Experts of a small language model.
Size: 8 layers, width 224, vocabulary 32768, 114M parameters.
Training: 597M tokens, 9105 steps.
Below are experts of layer 5 (counted from 0) of a mixture-of-experts language model. Rows are named gate (a neuron's input weights, with its number), up (a neuron's input weights, with its number) and show model dimensions 0-223. Each number is 128 + 32 x the weight over its row's rms, rounded and kept within 0 to 255. Numbers have three digits each.
Before each expert's rows: "gets" lists some tokens that make up at least twice as much of what it gets as of all text. This comes from a sample of Wikipedia text that the model never trained on. Tokens count by the router's weight.

# expert 72
gets: "2", "0", "1", " ", "9", ":"
gate0:117155195104181139144199167147186186195178104178101116141118118117100101104128180170086086087083132087151099137124120156122117123120161083146142102135163097102099141115128132155071073177113126124024138107144125167083121135150137097150102113113095136086091108199094100172091124128137125139113154173087090142150137135099115174121077107158099116165088134104189146118106146112072139158118161135213152117100142087100124150082153129119157122147111132108163165135156136123165115121092138130149150218143140117151165131145082091085187115131153120122102146021132070151145120163141168150075105142125078110091162077160119131135133103091137123184112151132108166080147147065122120180093
up0:127134078165104144114122152087101220138120140174138147105136131148097136188154193071183185164148115153120097130087104140091130155081122178106105147146140145192124144100123135106124105113068140153122132189095103123072138094123132148083136140100157155132172138155120153110131138162166180121136150135132121139104164195133078172121108100077122085170126071147126118103209173114176105167143130060086089117182147080176160125088139123127116136130135101157133121111105139161108131067142111086159149084081177149100149152173155127077084136137094097182133092156127083129163034167153092073129122137163120116111130065069126097102167076118138152067199149102145150095151110136148103105154

# expert 81
gets: ".", "\n", "0", "′", "–", " place"
gate0:163081119134111201148181117179178081129146154157110135131118099129081121089124141183157127116186055145118148115153108100180116145142072151155110158154127138079101066120106092136126135140136152080079161109136169124141026144143158133150129134146109148170160144125133150133142098166142075151094161120126190098176112143090139121120119095168110134178135146172143137114084158130163118132127161075109114140137116151110078112168072125159135094081117149110149142098112189070178106182199086155056169181139126089122130099116127118160144182154153174112160113184082102110108095129095140119159139142104144104135165116068174119132132067191152142106099109061094057170159174090148159080121
up0:164147152177114112187150136148115067106083101116033109153082147073190140153127128099120176085101097097195119166141112121176132109133087198088156112110126121187109214113142174148098142082124116119135160132061145131130093150102150094103102139077137158164159131129127169060128156158129151093126126137137063111137098117116097086106152164137105098176116160135073163153132156145148103137160128090149121083124122106116085165148138135114113164136086129162097143082134146198151172114144070109180110166074187124168113165153202156107079150095132161092117117144154081081150140117085102100142110157177160137144112141107140180132126076094136095088166147081095156102144155136093196173112

# expert 13
gets: " of", " in", " on", " for", " to", " during"
gate0:125094097153171171162170162109126117182144140120093183106135125119124081194119089206123150140170127126078109131104129106118125156190100167148190084124101136080088183167089114120076178182143131149171113167127102122130086143107112110105165090111104118111053166132123140167122111125123120123127095092112113179199087146162112112203111109124208090089081131179148138069174093104174080127145140183196116127151142143150168078136136112092128090169057088073169114156162121148161135156091119128135147113105115119120170152135126117173116100117189115129079151139124124095157062112142158130136078147097211119166114164123128083104096091076129186146145177141138131105131162099147144123129
up0:122135145133143147122157101187125129166099110180148149116107118167128168112174129145115100152155098134153144181147144084174131178165086149131158197126163191138155059079081157108133162130136086145128126081090137095142125114142141185137090151158111182175154155087137170122094178097149156109110137119146168101137142172156101127125142084137119068148183131097090065108148111132114105128113072096083211054122106116170081143131109114231108112161143129133127095126128112120035101136097126103123124172176155117171087123094161159086139136063102170169119157087135098155132197142109126109100119161162086151172149107162095104044137127118089078129137173150122156149108109086174163107159

# expert 101
gets: "P", "S", "C", "M", "L", "B"
gate0:148193151152149219132124125109109078071093113103160099135142142113131205127135123097133125163094116160151143155114146085182123111132128133169084073119145089142156168128155081151154172126135115148118133090178182136097112103116108153158135121142197149140081123105110090109189102113123118061138191149058118059123029166120075141100123179151181160145150135151140145084127166118049120132146196159125074133116135206132113107132113136133138104163146130091175086164189102126104144051175129167118111164162102155156085131163056198118131096162124099113136118135175083151091098116127113097083130117140123158168100119171076122146125123114141142120076181168145118124126096106129129125125
up0:156079109107160102147148067160114126120129107120102122124139132165165155125079111152093115061098057118144135094140106149075191114162125120108056178131155128090079126117132104098107066119115117125146108226171125166173167057122181100144155134148099175142140102132121102178093185096140126150179120093134149135172120111173114104140148087099110128104144110088119139142095152093112125097176108115199106148120107104109108104110160136135124121211132096130130175092124193115185136101136109058042162136167203214151125122135143140104139099133177146118177154174067154113136120145120105163110119142106129177160174144094131144194130162156076188141107161108129111109179136158108112153109

# expert 36
gets: "%", ")", " —", " +", " −", " –"
gate0:136119168094111114135144133096084114112113158175149131063123206135118149182104177103133180133141125165172144081157122128117131147158125111097096163112127157123126088117141121063167112087059113100100139082127128142153116121166111122193125089081134101100098111113159139145126131147099093089048182143153067136168118176113148120158098165090155095118147157124132156114151068091105128119209136162134243108153111152089092158121157176098136134145076141108131135119118147087147130081157213197116142167089100118209133122148148103124073178110127106107132061061066159153109149151123070157131095158133137116142149136171131120142167154137092134114074159175087127081178127123104134155094
up0:130109128118155088138130110124207192115106132088161088143140122094112152102167089194109093150086080128101110130189082090159130163154100159141138189113114122114127172154043092154062181163128152124193076148109127123111118089134104158105153072181109156090145121085142100121100138068185117165195126087043162109121118109150117130109107082204124152128151118133159130119144132109155128145156088097105066143121135091127128150105121150113128112098176123174106089130190151129109103126128079096126132147159178083096146091102155060111090116131111133168096184137108097102116137106137179155169141189136107130088137091077144171128155129105134080094115142183152132184084100144143145096213

# expert 21
gets: " K", " T", " D", " M", " S", " B"
gate0:103167116143134102081110062139110109146181100168209110094108099132108157111164181116139098143132135104134150120108081088082221103156140141189171142101157140142100079102083135121138154184096142148112155120104121133097123200156126107120163124157067119132060182139102139144121188120113118121095112106129153120181134148062118125092176112132158117103114126183089161105098122173165084156109162147141128120149110106152128109146092105043154141105128147064147139125104143100122155131178150114131129138157152072154153130161118137109194151094162175115204191080097116112132124167122121150182169129167137133118160175120181161242138087103153093085081131160134112112122142130137046104143
up0:120140082138135069105102079136068091104126128108130116160113146116128125092188148147100127209184166208161135135141163108120125086113175148141102195107117123126175145167082109114141114150099090104123122146100116127105149182120095112092172079112122171121182102154137174156100111140079126127083139096138104146173205188126149112116146108108128127214114091154136125110121148134077071095082174152157129113109111167137083030083129133084054110077105148042108136139150146096090109107126106152104084161144156104127144128126142125112125067085075171113130078085178159102132118106104160142173109097172188089174104132143120119219154110140134116148106157138148109152111144173122095113115

# expert 5
gets: " In", " in", "In", " On", "On", " on"
gate0:124116133086174133141143112158106152179182133138126159144143122107135103075124109125116132155107162122184119144193076120144150103090124118114112182108137088149118131125103122149135108154114166154070105107091134110080154141193061093105097156121161135123115099129117140147149164127083143082153151073145131120111089147101150101165141107167093108223088192138221128132179124169138131071152117136179100145163146102083117075152173135158146140136132160151064098142142193107115104116096146132155141170170117076038145107093139083140104095088171092100134133165111116098109108092146113199058153162122115132098138115187137112119186121083103108087187192117148130134193145152147054184143
up0:151112108082118151076136118160119067143126185090154132160171143087120119179074149119132207110099128130095131222111130117174105116104089159154120110200112099170144057210135118170135054180092100157099181130138145162134159149077136177132121118138107135118085114105118140106155164139089172175140137162112116100163148181150160121133103168055107133115139118103075172136136080103145149156115109091145085186141099137149093155120138132126121133147112141120136156084142120169137149108126173068152130090131089098146160109082082044130164162156126136108143123131117131088087180107152161161173163133147112120173148193124115154118170116085174186157075047074112125108123128116130152159178

# expert 26
gets: " in", " of", " to", " on", " for", " with"
gate0:147211143097103068217113178108124070111170159121187157039084129104061150129083132121113130126125135132092150096101111132136089076114135150139112153103151134151123150172086224135158142092129102158107121125204125161104133107122152144082140173125103163103163111153121166110150154112089143123102099124142114101144179079121177129152152152119178096184145188161129128195165099131141095126106153164137162112150117144093142139133125056153157150109084076151203137131128060086144115176101098105151137098150121122196107139096157086088112064188159149062119146149102141104071184169145103123150116170108150139100158161160114088125144104109097116146095148123172115147151100171132150140113
up0:192166168139170153154169148146154148134102114148113147118153114163085148165150120066124107105110106076154150133088100088097140146128136172094143132192112107139127057209119120105096117112124131146101129155127124163131151121187112110143080186171097122112172123135122180044080133174131098134135108111108121139104126115156115078087102064073166147142108067036101101196088149147108112104117098127116160153124115083153169135187174165130156091136130127107139127130088129105118050137142140105141140146127155177065133093146069143081176104124110134130097115149134156136157118081127110166121130176154126100071135084112133089234133082139117101047165121073131116100126180142136110062133

# expert 69
gets: "S", "C", " U", "R", "D", "B"
gate0:115202115086140126159100095178065093152158131139150121093141151151113094136129154129107113122114109097117116120194097096081132125163143094159167105102144171061062172141088106129215195123159216152106063147089169154118064174097089150077157096139164069152077152147094101145120101138142106119079130135081150139125198099147137102121152108115072105150134145115122112142088192158127121126094188178133149120149135123105077086142147127166176169186117074159115147103188171120099099143181171157116149131165129148084151120116132138124146132126158099120153155146174112120128146137132112120159137113108116155130109113142089127072098152137136125133214068184117087175138165095155156132199
up0:111113131192184102128133104114127114079181139117164187080130157098102161149102114140114132126109097066128220133157147106150135090142132133086177124089149119194091104135148169113124045142113145126153114125116135200096159116066157143111189180106109101051147151102130158098144059147106187123129109123132085105129125106074135108166126128164066126097158138082177119094171091121154128161134175085157160104125164112101165160124139103120103114078116130165155137109111185076161120138111106104102132102122114052085121110120164083082089153172062149131077158127111095106080122125127131123199142142143136141149105133090113147120111089085048163199145143198097089152113130132117099102165